Experts of a small language model.
Experts: 16 experts in each of 18 layers, 128 SwiGLU neurons an expert, 2 picks a token, a sigmoid router.
Below are experts of layer 8 (counted from 0) of a mixture-of-experts language model. Rows are named router (the router's row for the expert), down (a neuron's output weights, with its number) and show model dimensions 0-127. Each number is 128 + 32 x the weight over its row's rms, rounded and kept within 0 to 255.
After each expert's rows: "comes before" lists some tokens at least twice as common just after its tokens as in all text. This comes from a sample of Wikipedia text that the model never trained on. Tokens count by the router's weight.

# expert 6
router [109 112 136 110 173 114 176 131 120 159 129 105  97 143  54 101 124 141 143 130 134 135 145 128  88  84 113  81 138  84 113  71 111 106  76 148 163 110 144 108 129 134 136 136 161 108 152 128 135 200 112 127 116 146 191  85 193  87 164 117 146 125 154 113 128 180 138 178 174 150 122 143 101 152 179  89 131 156  59 138 148 129 151 121 112 135 143 117 100 141 154  93 126 255 148 111 152 156 109 115 128 144 107 173  96 169 122 158 145  87 167  81 145 167 128  86 161 156 116 208  83 166 107  95 171 133 106 130]
down0 [125 134  87 103 123 146  98 121 151 133 150 137 141  92 154 121 138 122 131 155 151 123 102 122  87  95  96 149 115 146  86  81 112 132 105 160 199 150 122 157  84 150 109  94  84  92 127 150  70 142  89 135  87  89  98 186  90  97 133 152 134  86  34  65 128 139 157 111  93 107  90 154 104 132  98 168 140 191  88 125 151 144 187 135 127 133 183 131 116 130  92 128  97  53 106 103 116  83  80 119 172 130 127 109  89 165 171  92 103 165 142 101 142 106  96 158 185 136 138  80 127 175 206 114 166 161  86 119]
down1 [  9 160 156 139  89 139 174 172 107  46  66 107 143  82 116 144 150 139 157 142 118 119  90 128 140  88 118 112  74 182 103 130 149 102 120 121 103 104 112 153 125 120  90 140 138 142 107  85 122 146 117 167 132 147 131  71 126  82 145 120 138 152 193  76 116 140 140 113 171 141 184 158 155  95 135 107 144 106  41  51 122 110 157  88 134  84 151 116 164 166 119 155 147 128 109  90 183 110 176 130 131 158  95 156 146 139 185 159 187  91 121 117 158 118 120  82 126 118 131 123 163 130  81 143 117 126 116 130]
down2 [183 161 126 158 102 121 133 126  95 115 136 103 124 111 144 173 132  95 124  74 109 155 124 174 159 103 130 141 105 119 150  71 137 170 200 103 108 107 124 198 148 143  83 127 169 115 173 135 137 140 187 115 192 192 129 114 152 112 137 125 138 205 124 155 103  42 123 102 109 150 117 189 114 201 168 148 145 186 125 150 108  93  92 169 125  77 101 127 122 102 155 100 168 150 162  91 110  86 176 106 195 105 111 131  99 101 165 145 102 117 152 112 125 174  98 153  94 156 156 129 155 117 118  58 124 115 121 133]
down3 [116 105  80 174 107 179 111  85 134 133 152 149 106 131 178 147 155 191 125 120 136 123 163 131 172 155  74  78 171 139 125  45  75 136 104 131 147 103 135  83 136  95 107  88  75 104 109 145 136 124 118  73 114  79 101 144 131 139 118 119  66 157  86 126  77 110 124 132 108 137 179 164 143 121 157 108  22 107 114 136 161 108 146  99 136 126 104 174 161 113 141 108 118 103  84 122 117 141 155 108 178 110 118 131 159 105 186 149 123  79 142  71 171 158 171  88 133 166 152 175 104 118  96 191 128 183 136 107]
down4 [152 169 167 151 173 210  88 139 175 194 158 112 163 106  57 121  95 118 139 187 129 142 129  91 131  65 177 108 124 111  91 126 200  92  85 112 120 116 133 158 142 105  80 123 154 117  79 193 173 130 134 153 137 124 149 158 145 166  43 174 134 117 113  76 127 161 120 175 140 102  82 130 158 156 155 135 134 117 145 106 123 128 135 122  92 124  92 146 162  89 138 108 181  89 158 127  82 127 126  97 178 187 119 112 140 146 152 139 187 100  99 146 153 109 103 122 144 128 154 140 105 146 108  85 110 184  82 144]
comes before: " ", " |", "\n", "|", " —", " -"

# expert 2
router [132  94 139 138 125 101 104 177 115 115 208 111 113 171 116 138 146 103 127 100  95 164 151 106  80  82  65 128 153 132 119 104  57 109 109 108 183 136 129 160  94 192 136 117 105  74 148 150 131 211 116 143 137 132 191 121 140 143 171 146 114 131 152 161 143 143 132 141 161  52  77  93  80  60 147 113 149 195 112 131  94 177 136 108  98 125 171 104 105  82 166 113 153 179 117 104 133 160 137 154  73 142 118 162 120 118  96 147 139 123 155 145 169 130 146 140  84 103  92 165 172 135  84 176  95  89 117 157]
down0 [169 100 135 185  91 119 128 176 132 117 149 188 182 143 147 142 138  91 152 156 104 158 123 171 137 131 176 125 112 171 125 107  99 124 132 157  78 124 141 168 174  85 125 110 145 103  97 111 130 130 157  77 112 145  72 101 101 152  49 150 134 169  91 132  84 225 147 137 175  94 155 137 165 151 148  97 211 126 121 110 150 107 121 144 134  83  86 121  80 101 143 179 114 169 180 143  96 111 126  75 179 150 123 149 159 198 112 123 133 101  93 142 165 153 107 161 107 117 137 100 127 152 133  91 117 132 128  51]
down1 [100 119 114 119 116 160 107 112 141 139 126 169 138 104 195 150 111 134 126 108 122  96 151 132 158 108 109 141 141 141  99 163 140 123 101 164  90 107 209 146 149  98 137 123 134 107 154 121 108 142 149 123 135 163 121 110 102  60  95 124  99 100 182  87 130 175 136 174 165  72 115 141  48 133 130 131 124 130 160  86 108 122 122  93 108 164 184  76 133 160 138 126 105  83 179 168 116  84 155 120 171 113 142 145  51 218 185  67 121 118 115  83 133 159  90 134  76  71 148 224 135 132 125 125 167 123 111 104]
down2 [128 117 134 134 184 103 103  98 116 130 131 101 142 149 105  92  99 151 103 124  67  97 172  91 206 133 149 132 141 131  91 102 101 169 149 128  75 139 178 162 176 165 154 160 148 135 162 193  97 116 152 155 100 121 117 158 109  71 103  74 135 128 160  81 167 201 130 165 106 153 174 153 143 179 107 124 109 130  78  47 112 157 109 141  76 138 103  83 140  85 103  83 127 152 156 103 208 126 134 130 176  70 129 105 141 173  85 161 167  88 129 147 159 169 135 163 118 122 165 138 142 104 102 127 128 139 141  92]
down3 [ 92 142 175  92 126  83 139 119  74 182 120 158 123 131  70  90 142 156 119 150 122  71 130  89 164 153 123  82 169 118 108 156 136 121 116 120  55 108 178 115 153 146 145 118 139 140 175  95 113  73 117  96 101 124 116 109 163 119 135 150  94 149 115 207 177  93 132 180 103  90  71 160 108 168 147  93 137 130  92 184 114  79 121 135 104 159 109 117  94 122 113 129 156  94  98  64 117  97 120 147 117  78  74 120  61 130  61 110 182  96 194 187 145 148  62 129 135 141 116 113 142  97 121 130 123 123 102 127]
down4 [109 152 110 201 123 122 187 140 134 110 101 168  82 155 125  95 109 139  93 102 163 125 108 164 101 156 103 109 154 135 164 128 174 137 104 105 107 184  86 163 124 154 153 144 135 150 169 113 107 104  75 187 171  95 110 112 138  74  83  89 135 182  95  69 138 177 163 136 100 167 185 208 127 163 195 130 119 111 125 168 122 149 184 129 118 122 185 147 176 126 136 113 134 164 130 130 135  67 161 132 122 140 170 169  86 139 131 101 164 148 139 118 145  68 147 155 125 150 145 116 101 120 150 125 167 197  62 130]
comes before: "-", "\n", "|", "==", "The", "==="

# expert 9
router [106  80 175 125 131 180 116  79 139 140 153 107  88 156  67  71  87 127 108  79 153 152 155 160 150 103  95 106 178  94  76 138 129 106 117 147 153 119 130 125  97 138 108 103 117 104 203  95 139 157 103 133 130 134 143  86 175  91 218 140 190 114 128 124 164 172  79 128 104  88 100 140  93 159 107 167 190 147 159 111 105 161  90 146  70 116 172  87 155  96 125 146 131 156 127 124 133 110 100 121 104 155 116 225  87 141 132 148 117 147  90  77 130 148 131 148 126 140  39 130  99 150 132  95 150 110 126 124]
down0 [ 82 171 124 187 114  83  95  71 172 112 120 130 128 124 161 190  92 207 173 125 110 133  92 149 137 113 135  99 131 125 115 132 149  68  48 123 165 138 138 151 138 148  83 100 134 159 113  92 110 121 139 118 184 120 139 143 133 156 102 127 168 159 152 188  92 144 105 132 123 127 167 185 168 131 145 153 145 114  78 129 143 134  62 179 104 108 130 164  84 163 130 117 158 102  91 105  90 174 127 188 159  80  71 137 155 147 135 101 193 125  71  68 164 129 162 121 119  93  78  92 103 151 161 137 149 132 143 134]
down1 [141 143 129 113 145 124 141 105 127 179 150 111 129 129 157 125  74 144 110 175  98  96 151 183 123  89 129 112 132 142 125 144  87 125 104  86 130 133 133 104  53 123 114 178 114 163 135 166 140 112 168 114 173 100 175  73 134 102 121 115 133 181 151 128 138 151 140 135  98  90 150 114 111 105 116 135 103 161  91 119 101 185 118 105 175 115  91 132  83 136  95 140 143 125  61 155 130 104  79 172 166 141 163 135 105 116 101 132 115 128 128 219 166 223 226 175 151 136 137 147  64 139 116 209 113 190 118 145]
down2 [121 160 115 157 119 106 179 172  95 118 164 113  55 102 126  99 117 169  93 122 112 130 159 126 152  88 160 124 125  82 100 105  68 125 100 170 195 138 121  86 110 173 164 117 147  90 119 135 166 197 112 207 122 112 158 140 105 138 131 113 146 135 100 159 179 160 132 135 110 171  70 166 128  96 105 121 108 139 172 162 100 102 134 108  82  88 112 169 152 148 174 123  95 110  53 151 106 120 131 189  87 187 155 143 125 122 138  77 139 152 125  98 112 194 205 139  87 174 132  83 152 134 151 122 118  98 142 106]
down3 [ 89 144  87 128 161 151 124 116 135 151 122 144  73 123 147 165 146  55 126 145  78 183 128 167 115 162 150 164 166 125  91 129 172 107 158 122 113  78 162 125 129  60 157 149 136 162  60 120 120  83 133 172 176  59 165 137 162 143  59 138 111 122 118 156  94 108  99 125 178  72 123 117  77 124 118 111 120 100 130 121 134 104  93 174  97 192 133 112 143 158  59 124  87  98 149 159 154 197 136 108 107 116 150 106 123 119 127 128 152 165 135 198  75 124  44 168 122 129 153 110 150 144 130 169 124 157 131 157]
down4 [166 139 141 143 133  76  92 151  91 134 138 131 145  91 101 103  94 197 107 134 158 114 123  75 109  98 122 124 134 168  77 131 142 126 142 134 152 158 101 125 133 119 136  94 163  85 131 102 146 166 154 130 115 118 146 135  71 145 185 155 175 141 177 118 140 185 107 166 188 133  95 137  97  95 128 128  92 154 117 117 158  45  99 115  83 135 102 150 155 146 118 108 132 100 166 111  99 213 178 122 187 164 157 122  56 181 129 152 144 112 170 152 189 127 138  96  85 157 157 110  67  78  83 166 120 132  72 167]
comes before: " ", " the", " and", " a", " he", " which"

# expert 15
router [144 111 200 130 150 157  96  89 108 169 107  85  92 173 127  99  87 131 121 126 174 112 159 144 152  96  83 106 143  91 123  75 117  83  67 155 164 120 147 152 140 121 149 171  53 141 114 177 118 133 119 153 151 101 142 162 135 113 134 123 115 125 145 146  98 134 119 120 174 110  73 119  72 105 143  74 117 182 142  56 137 167 127 111 101 121 193  99 105 110 130 134 126 176 113  98 151 136 149 165 139 159 108 195 128 124 113 153  89 131 144 113 188 131  75 161 167 173  86 222  80 129 122 171 115  76 133 155]
down0 [ 86  70 106 171 112 146 167 130 162 183 132  81 119 198 100 131 101 123 158 141  77 102 108 121 163 148 136 200 118 109 169 117  93 138 161  78  93 129  97 109 175 135 127 148 138 112 140 124 142 143  92 159 117 166 109 140 176 138 125  88 189 167 179 134 148 144 104 184 142 123 181 120 115  53 112  87 132 124 173 131 152 125 164 137 191  99  96 139 132  86 203 126  96 121  99 122 178 127 133 135 179 142 111 133 122 169 156 124 124 131 105 126 113 157 138 131 125 114 158  97 121 115  81  19 110  81 181  96]
down1 [ 66 171 120  84 151 127 106 100  83 117 115 117 153 101  84 148 138 181 198 151 112 114  69 183 116 173 155 111 114 139 111 120 159 132 118 151 122 144 149 121  69 148 124 120 116 209 121 144 169  90 156 161 130  96 107 169 135 146  46  61 173 114 121 167  83 107 108 177 166 154 141 144 142  91 162 144 158 137 200 133  96 150 156  94 154 147 119 133  70 147 111 130  55 105 165 145 111 144 165 111  83 138 132 126 169 101 114  78 141 187 141 121 128 110 137 108 110 112  56 140 176 109 115 120 101 130 166  91]
down2 [141 179 153  81 129 134 108 128  96 100 137 104 105 145 149 115  74 113 105 143 100 127 158 139 103 179 125 136 109 107 118 137 161  89 101 133 102 169 145 145  84 122 109 147 159 136 115 100 142 132  76 100 134 137 122 140  66 150 121 151 117 121 127  65 142 187 110 157 139 154  93  78 165  98 107 140 160  96 121  75 139 154 162  55 114 151 124 124  86 139 137 156 167 147 158 102  79 108 136 155 118  69 147 183 215 166 177 104 109 173 176  64 124 172 197 184 102  89 166 136 171 124  97 157  83 200 127 131]
down3 [178  69 143 130 175  67 151 180 135 106 133 142  98 160 108  79 141  95 106 146  88 136 148 117  89 130 132 175  99  41 147  83 177 144 214 131 157 147  71 144  84 102  76 154 161 144  93 103 113 105 111 138 158 112 107  66 110 230 158  97 123 150 158 119 120 125 122  96 138 170 161 150 136  81 101 129 131 107 164 136 166 145 117 159 126 129 128 146 186 106 199 120 130 164  97 167  99 143 155  82 129 134 121 114  93 127 126 185 126 104 141 115 152 116 170 171 180 114 153 139 143 121 116 131  82 130 158 143]
down4 [145 139 168 101 116 148 102 114 122 112 166  99 106 129 143  96  81 126 131  86 128  83 158  87 173 161 163 114 202 208 117 125 105 137 140  94 162 143  62 177 120  72 125 133  57 142 104 121 143 154  92 107 126 154  95 118 139 150  48 103 112  89 141 154  91  66 120  90 180 124 150 136 114 134 149 155 165 116 115 129 130 154  98 136 153  94 131 165 138  88  95 138 132  60 100 152 115 120  97  97 195 124 160 166 127 120 114 154 165  95 145 134  94 130 112 159 151 107 144 222 113 171  91 208  93 118 120 118]
comes before: "1", "2", "s", "3", "4", "5"

# expert 0
router [109  93 161  83 113 164 104 112 147 151 145  76  75 163 110 119 110  97  69 112 127 141 135 170  84 113 102 155 185 124  96  50 119  84  98 167 200 143 147 126 102 122 150 166  88  86 105  74 127 181 105 149 148 123 182 126 162 104 164 101  95 121 177  87 159 161 121 161 198 111 101  86  93 127 146 121 125 139  82 121 121 169 165 147 121 107 168  39 115 114 133 118  87 114 166 142 206 102 148 132 139 134 147 106 103 130 109 117 115 121 141 119 162 118 114 113 170 151 137 138  88 105  41 125  79 133 129 105]
down0 [173 134  82 194 110 178 123 121 103 134 130 127 178 123 143 120 154  99 155  89 109 173  94 178 127 107  95 102 125 122  68 112 160  83 126 120 154  64  65 114 121 123 155 164 162  59 142 112 157 171 145  46 109 143 105 119 139  74  86 101 125 104 124 115 113 149 138 187 141 133 117 145 121 146 164 115  75  87 135 186 141 112  92 118 154 148 197 104 137 160 196  69  95 111 140 131 122 135 110 106 124 119 114 135 109  69 145  74 140 144 108 186 147 165 143 137  72  87  62 138 126 139  96 140  80  99 136  99]
down1 [170 188 167 101  98 101 104 107 136 187  77 108 127 159 178 119 144 186 186 115 165  80  68 121 102 107 143 131  81 139 103  99  95 138 142 156 119  90 127 115 167 166 133 122  54 179  95 118 131  98 146  67 137 153 176  95 177  71 100 128  32 166 105  99 138  93 136 150 119 115 160 140 118  81 138 116 111 129 134 156 133 112 143 131 139 110 128 131 105  96 117 121 146 132  92 150 171 113 100  68  98  70  89 110 149 139 153 106 148 141 111  83  64 158  89 128 137 107  84  79 124 173 181  98 122 151 135 157]
down2 [113 130 117 138  86 165 111 167 139 156 115 153 122 101 129 183 112 128  70 106  67  64 134 154 107 152 159 121 113  68 155 110 159 110 146 106 141 133 173  85 159 133 139  97 139 165 122 200  81 134  92 134 154 144 166 151 138 126 107 157 127 113 213 134 137 188 114  98 123  84 120 120 140  67  68 201 153 129 168 157 155 107 115 161  95 147 150 198 113 152  80 143 149 118  93 105 135 150 133 201 170 112 130 116  78 143 122 150 137  74 111  69 167 126  89 153 120 102 169 144  94 137 149 137 154  58 156 146]
down3 [183 146  93 118 164 130 106 102 131 142  90 139 142 137  63 105 142 116 148 141 109 144 131 146 158 122 139 144  93 189 146 132 130  96 204  72 135 139 103 106 138  95 113  97 111 135 180 136 110 165  98 135 115 113  85 119  85 139 134  96 121 206  91 173 125 149 118 142 184 120 130 126 180 136 108  39 214 112 117  69  92 110  73  90  94 110 144 115 166  95 127 111 171 109 160  81 100  98 159  65 122 115 112 133 164 120 121  98  86 119 113 175 108 183 137 120  67 166 149 116 118 207 119 125 113 116  95 155]
down4 [134 147 119 123 156 192  78 167 124 156  90 119 151 136 103  97 122 116  61 187 115  93 141 126 175 121 140 112 119 151 111 137 143  84  76 228 171 149 146 116 154  88 130 163 152 134 143 114 159 110 109 161 145 129 136 109 117 147 160  93 157 127 169  82 112  63 190 154 129 176 164 140 137  61  79 118 112 153 138 158 117 141 182 115 105  89  91 122 124 125 162 116 168 185 145  87 105 161 116 154 117 200 145  87  99 103 142  61 110 136 133  81 145 132 131 153 101 181  99 146 170 175 118 168 142 157 157 178]
comes before: " |", ")", ":", "E", "N", ";"

# expert 8
router [116 114 112  91 110  78 100 103 114 135 156  87 103 126  72  83 152 140 164 168  85 134 150 117 107 152 113 135 160 118  48  99 127 137  91 105 186 149 173 131 100 128 190  81  87  44 131 126 192  85  93 170 154 128 154 123 157 123 151 115  92 188 142  98 121 161 130 159 123 146 110 105 115  89 164 118 117 151 112 126 129 171 124 127  83  77 154 147 162 139 176  92 175 153 106 113 147 171 120 153  63 111 129 103 127 143 153 155 154 155 112 104 169 141 130 196 182 117  48 148 110 100 155 113  98  91  99  74]
down0 [118  73 139 161  85 104 180 122 138 119 128 186 127  98 140  62 123 102 112 105 146 149 118 185 147 124 120  99  99  90 137 131 160 105  86  82 212 151 132 118 131 108 159  82 110 106 131  95 136 160 165 173 155 118  98  76 164 124 174 154 145 154 128 177 136 118 127 190 129 201 126 122  71  81 152 175 121 127 167 155 145 138  50 153 119  72 165  97 114 154 150 108 110 140 145 158 157 155 128  84 121 145  67 129 176 132  88 121 169 126 133 186  88  70 105 132  76 135 114  82 142 114 104 185 137 109 119 133]
down1 [ 78 102 163 126 107 106 115 184 145  95 130 121  71 153 108 113 147 175  83 109  53 180 138 119 154 123 137 166 185 162 145 100 111 127 121 147 124 119 134  91 143  87  32 129 191 151 126  89 110  79 152  69 185 154  68 145 155 111 116 105 114 168  91 135 123 141 129 182 131 140 161 104 129 136 149 125 140 154 112 123 143 141  70 104 115 116 180 112 155  93 161 136  67 127 147 135 143 212 133 144 123 149 127 112  82 127 138 137 152 112 159 186 106 117 147 127 141  73 134 136 104  89  91 142 122  74  46 174]
down2 [153 117 120 147  84  79 142 106 192 132 143 146 147 159 140 122 132 149 124  73 133 115 137 104 152 125 124 132 118  59  43 136  80  90 101  98 105 100 120 120  73 139 214 159 125 203 122 160 122 100 112 127 135 160 139 145 104  97 194 123 119 213 104 117 103 142 158 117 109 196 130 174 122  96 141  89  96  91 177 134 173 150 132 197 120 186 182 147 103 138 106 123 121  83 127 160 129 156  96 145 142 103 107  97 160 157 127  69 150 158  96 161 141 155 148 114 152 130 114  80 135 113 177  93 160 118  99  89]
down3 [131 166 163 125 173  67 204 112 122 154 127 120 148 126 138  92  84 138 159 126 102 117 138 109 161 170 145 114  90 134 136 153 120 181 140 129  95 144  96 125 175 117 150 100  89 125 185 118  82 124 105 123 139 176 131 116 113 117 166 139 106 146 182 118 208 147 132 131 153  64  76 113 156  94  98 151 136 102 103 107 161 187  72 218 114  90 130 151  96 127  82 139  85 167  98 175 122  82  99 129 117 103 144 149 112 146 133  73  64 178 114 142  78 173 111 136 116  78 171 132 118 138  86 133 142  84 108 183]
down4 [131 171 126 142  75 135 159 106 145 145 220 196 149 137 121 143 142 193 122 117 136 159 102 164 130 126 143  73  94 142 143 111 108  94 112 155 117 103 160  85 127 109 112 178 130 125 120 116 111  91 164 120 154 129  69 128 117 113 120 205 168 147 135 141 214 121 130 115 146 100  99 109 157 159  98 116 166  87  90 184 130 141 123 134 157 104 137 162 115 122  77 118  84 136 111 166 177  93  66 110 162 155 121 182 152 104 104 105 156  98 135  76  72 117  97  97 153 100 154 176 199 178 148  76 147 171 105 133]
comes before: "0", "9", "8", " |", "5", "7"

# expert 11
router [141 117 119 147 122 166 104 135 137 141 181 121 104 198  69 115 131 145 155 115 175 113 147 112 115 117 136 131  83 115 139  39  83 132  69  72 134 175 167 115 105 151 133 184 117 132 166 130 124 115 106  90 126 133 143 136 103 123 175 151 117 172 119  69 153 195 104 153 133 139  60 132  57 161  86 127 183 215 134  70  80 154 166  75  43 131 142 108 116  79 133 109 120 173 161 109 114 152 142 144  82 150 188 124 118 132 145 139 128 109 101 142 133 103 127 127 144 138  95 158  93 157 109 148 122 129 129  85]
down0 [141  94 136  82 149 175 128 141 104  87 116 203 168 142 185 182 201  93 118 151 124 120 142  93  76 148  74  74 123 174 172 177  79 137 180 128 145  96 139 201 101 164 126 126 126 138 187 111 113 151 134  87 138  90 161 135  99 178 111 145  99 134 115 187 128 110 114 103 122 150 171 118 123 118 120 204 131 102  88 176 103 151 153 149 163 107 112 158 112 127 157 110 173  85  85  97 142 139 133  84 138 104 126 195 108 107  71  99 118  96 102 113 125 120 129 165 130 180 129 128 160 151 123 144 114 106 164 184]
down1 [169 109 144 116 152 105 102 229 127 153 134 146 110  99 103 217 169  83 140 131 121 124 150 126 111 124 155 101 132 116 144 118 134  72 115 149 131 127 140  93 122 153 172 120 116 116 114 164 169 118  79 111 169 108 157 105 205 109  93  52 173 106 103 120 114 150 176  70 167  97  83 120 155 141 123 152 197 125 129  70 151  96 128 137 177  77 125 157  96 155 175 145 118 108 138 110 141  36 113 155  81 123  60 117 131 147 136  73 143 148 131 100 124 114 159 155  81 137 136 107 123  93 138 159  87 123 155 157]
down2 [141 180 161 126 125 174 173 155  91 164 152 109 168 184 101 122 139  92 146 128 155  58 122  94  92 105 159 162  70 126 147  74 109 158 187  80 105 143 163 170 102 127 143 149  97 110 113 120 136 108 107  44  85  95 119 137  72 102 173 144 116 158  77 104 149 174 167 141 143 158 142 139 102 174 100 142 197 108 160 168  91  80 104 130 110 119  71 125 105 122 132 109 162 123 125 121 113 130 140 117  77 105 144 120 173 139 187 129 159 140 118 130 105  95 101 112 104 160 178 108 188 172 135 110  61 144 115  74]
down3 [144 149 166  91  90 145 167 138 136 126  90 104 173 117 125  76 108 116 147  83 129 182 131 189 200 135  65 140 114  65 166 145 117 125 123  64 180 136 133 127 103 147  87 101 109  94 123  98 131 123  97 135 174  61 138 156 106 147 133  98 112  65 121 145 128  98  96 147 184 113 174 120 136 135 175 123 125  88  99 102  96 170 111 157 125 134 113 103 149 128 130 140 126 130 156 142 118  89  97 157 129 132 126 149 134 167 128 180 196  97 145  99 123  79 132 174 143  68 138 143 134 130  99 102  60 171  52 214]
down4 [120  90 141 186  87 151 122 120 137 147 161  95 166 145 154 124 157 179 108 173 132  96  89 155 110  94 124 123 138 100 209 133 131 118 145  95 167 117 138 116 138 180 123 140  59 107 107  66 140 176  72  79 123 106 127 119 131 111  95 143 159 122 184 118 145 111  93 100  96 177 161 110 178 124 128 177 114  80 157 142 147 159 115  48 140 150 133 135 127 163 122 184  92 165 120 158 172 110 174 109  77 138  89 167 105  77 101 209 138  84 144 118 150 111 146 135 105 181 119 146 112 129  88  81  94  72 116 159]
comes before: "1", "2", " first", "s", " time", " new"

# expert 7
router [118  98 126  54 121 169 129 130 156 151 164 141  41 173  94 143 145 150 140 127 113 114 122 162 115  97 125 133 181  69 112  86 163  64 123 127 165 129 113 132 109 155 146 168  86  76 136 141 162 139  68 127  99 102 178 155 155 183 116 172 121  91 158 123 136 132 119  90 109 117 101 105 113 146 151 143 107 189  73 132  90 138 129 155  91 152 171  95 138  99 216 121 153 154 129 117 149  89 103 166  86 157 138 147  89 220 119 171 118  77  84 131 139 115 152  87 166 141  99 134 105 130 150 107  91 118  79 170]
down0 [144 104 148  97 161 131 102 206 161  95 137 123 173 135 108 128  86 143  90 198 165  87 181  73 146 121 150  83 120  59 112 137 102 185 128 133 131 103 108 109 106 136  99 118 158  69 108 122 106 131 114 121 155 139  80 146 183 141 145 113 124  96 176 118 162 174  90 153  93 108 110  95  82 140  87 178 109 169 150 112 115 150 132 116 111 178  53  91  88 170 136 158  62 195 153  89 186 158 102 147 153 172 124 136 117 109 144 131 180 153 127 193 124 180 145 124 153 150 125 149 159 148 110 127 129  86 142 130]
down1 [112 118  92  72 151 179 144 144  90 151 150  99 130 161 215  76  77 129 132 141 105 106 108 164  83 141 176 120  94 110 115  79  61 116 118 162 122 133  89  98 125 104 130 119 118  87 106 107  98 122  85 199 115 173 131 130 135 136 194 141 112 145 180  74  84  66 133 113 132  89 116  72 126 176 146 139 144 135 145 131 102 122 106 156 132  57 120 102  84 139 144  57  92 119 132 131  99 141 168 140 157 133 143 124 155 137 148 164  75 186  94 123 137 183 136 116 170  93 145 121 103 200 149 109 122 120  95  82]
down2 [ 71 144 159  70 144 154 105 133 120 114 113 140  84 149  74 148 176  81 108 115 161 134  82 143  64 147 172 104 134 118  77 149 136 119 120 113 128  97  93  92  56 171 186 181 113 144  77 177 103 109 114 122 155 119 131 125 172 113 206  92 113 133 131 183  82  73  78 129 123 132 140  63  95  98 112 161 136 118 136 125 146 105 135  92 109 101 135 156 123  74 107 177 117 134 119 105 125 159 130 145  94 119 160  87 152  53 116 176 122 127  77 168 138 101 161 161 100 115 118 183 147 174 174 103 103 126 121 172]
down3 [ 93 123  97 145  90 160 101 145  96 153 105 135 183 110 131  57 134 147  44  93 114 131 185 130 115 141 103 128  96 124 118 120 151  87 193 134 126  79 127 174 137 109 103 103 149  82 149 123  96 136 118 136 128  72 142  78 104 101 172 180 167 121  99 183  91 123 135 147 105 148 110 146 113  97  92 163 151 117  67 176  76 173 108 108 100 166  86 166 175 113 137  87  37 127 136 113 145 150 153  92 156 134 160 147 143 170 145 180 135 172 124  81 104 111 147 102 145 108  43 146 119 104  81 120 142 165 117 130]
down4 [103 114 120  98  96 218 126  78 101 119 137  92 102 120 130 186 161 101 131 100  88 145  79 129 120 104 117 128 187 139 168 116 189 119 157 146  59 162 181 187  83 162 161 103 138 192 107 187 114 141 158  94 157 130 101 106 139 177 125 111 135 108 135  25 114  90 139 138 141 138 176 122 184 160  97 134 125 118 125 176 111 121  76 135 129 114 140 114 138  98 120 124 181  84 118 175  89 121 101 114 186 111 151 126 118 135 114 125 129  59 137 113 128 127  79 132 132 150 167 155 163  59 103 128  98 118 115 105]
comes before: " of", ",", ".", " in", " and", " to"

# expert 12
router [ 84  82  90  82 130 137 149 106 167 146 146  97  92 177 114  24 145 119 115 150 150 168 127 132 120 103 105 124 147  79  86 125  92 104 114 138 184 177 148 136  99 101 109 148  97  58 143 150 152 111 102 141 158 140 152 137 156 134 166 143 151 158  96 147 166 161 108 138 145 119 101 133 123  92 143 115 131 172 134 138 116 174  84 111  99 128 145 150 140 155 168  95 100 142 171  89 220 117  94 122 165 151 179 138 122 187 115 155 144 139 135 112 198  79 131  94 181 153 116 164 162 227 126 137  94  93  89 139]
down0 [164 154 176 107 126 133 121 141 104 109  89 196 121  82 116  84 111 134 137 147 147 130 154 216 110  80 110 165 111  98 141 154 137 114 131 109 105 155  91 101 106  88 117 141 158 137 104 150  94  89 151  71 180 107 129 140 160 103 172 165  74 136 111 159 105 164 125  95 135 108 167  82 142  65 106 104 108 132 163 136 143 146  94 132 138 159 118 104  97  70 190 160  93 113 184 176  90 134 169 120 159 167  96 135 128  94 142 146 100 132 133 148  79 107  52 114 145 103  82 126 121  37 116 114 181 127 184  79]
down1 [ 98 146 128 139 117 137 123 138  93 152 133 173 103 102 106 105 144 134  95 192 229 166 131 154 167 149 143 125 144 103 124  99  57 191 165 144  79 189 192 133 120 216 128 111  73 129 170  99 154 101 129 169 169 121 116 192 107 141  87 129 151 135 136  59 123 154 109 161 113 140 153 166  90 133 139 100 154  89 124 182 167 119 133 123 144 161 135 124 171 121  96 166 130  63 124 141 145  63  94 132 156 132  97 149 143 140 133 161  62 137 154 124 159  97 186 111 134  63 112 121 131 118 145 137 140 132 116 149]
down2 [177 133 126  70 172 122 116 118 100  98  92 150 158 167 110 147 113 145 127 134 152 161  90 165 136 160 103 100 119 100 160  89 103  54 171 104 130 128 110 136 165 177 127  70  78 128 115 121 131 150  98 125 172 200  90  76  98 101 135 125 107 131 105  48 111 145 128  61 120  95 118 172 160  96 106  60 157 154 112 102 144 132 142 113 133 106 136  84  84 142 146 134 101 101 123 127  58 136  84 144 125  90 136 174 115 110 148 146 134 166 104  67  92 131 152  76 135 129  70 130 172 100 122 125 106 198  56  93]
down3 [104 156 167 151  88 163  93 145 196 170 117 148 140 156 121 132 171 180 120 105 104 108 128 104  63 115 150 117 123 115 100  50 114 152 158 103 189 190 108 121 104 113 168 161 163 111 177 112 156  52 161 131 133 118 126 156 133 127 109 148 189 156 130 142 131 155 115 171 100 220 142 126 181 145 148 144 100 102  51 126 104 150 149 109 157 173 132 136  87 134 152 148 146 130  96 146 122 157 125 128  67  91 147 106 121 152 108 135 129 132 143 141 127 195  61 140 193 129 117  98 131  90  96 103 136 150 124 203]
down4 [154 124 184 177 151 175 153  76 142  62 181 182  95  90 196 132 162 120  76 103 145  58  95 132  84 130 138 163 123 123  88 102 146 140  99 114  96 134 155 161 131 111 149 182 106 148 101 137 129 134 142 142 106 149 120 124 111 117 174 143 151 139 170 129 145 149  68 199 152  71 115 191 108  54 112 125 145 143  79  68 135 165 112 144 105 146  88 132 124  67  88 153 145 115 137 140  98 128 128 129 136 145  99  90 119 122 115 121 147 104 188  98 165 124 177 118 130 131 140 127 101 136 181  38 138 157  99 157]
comes before: " of", ",", " to", ":", " in", " ("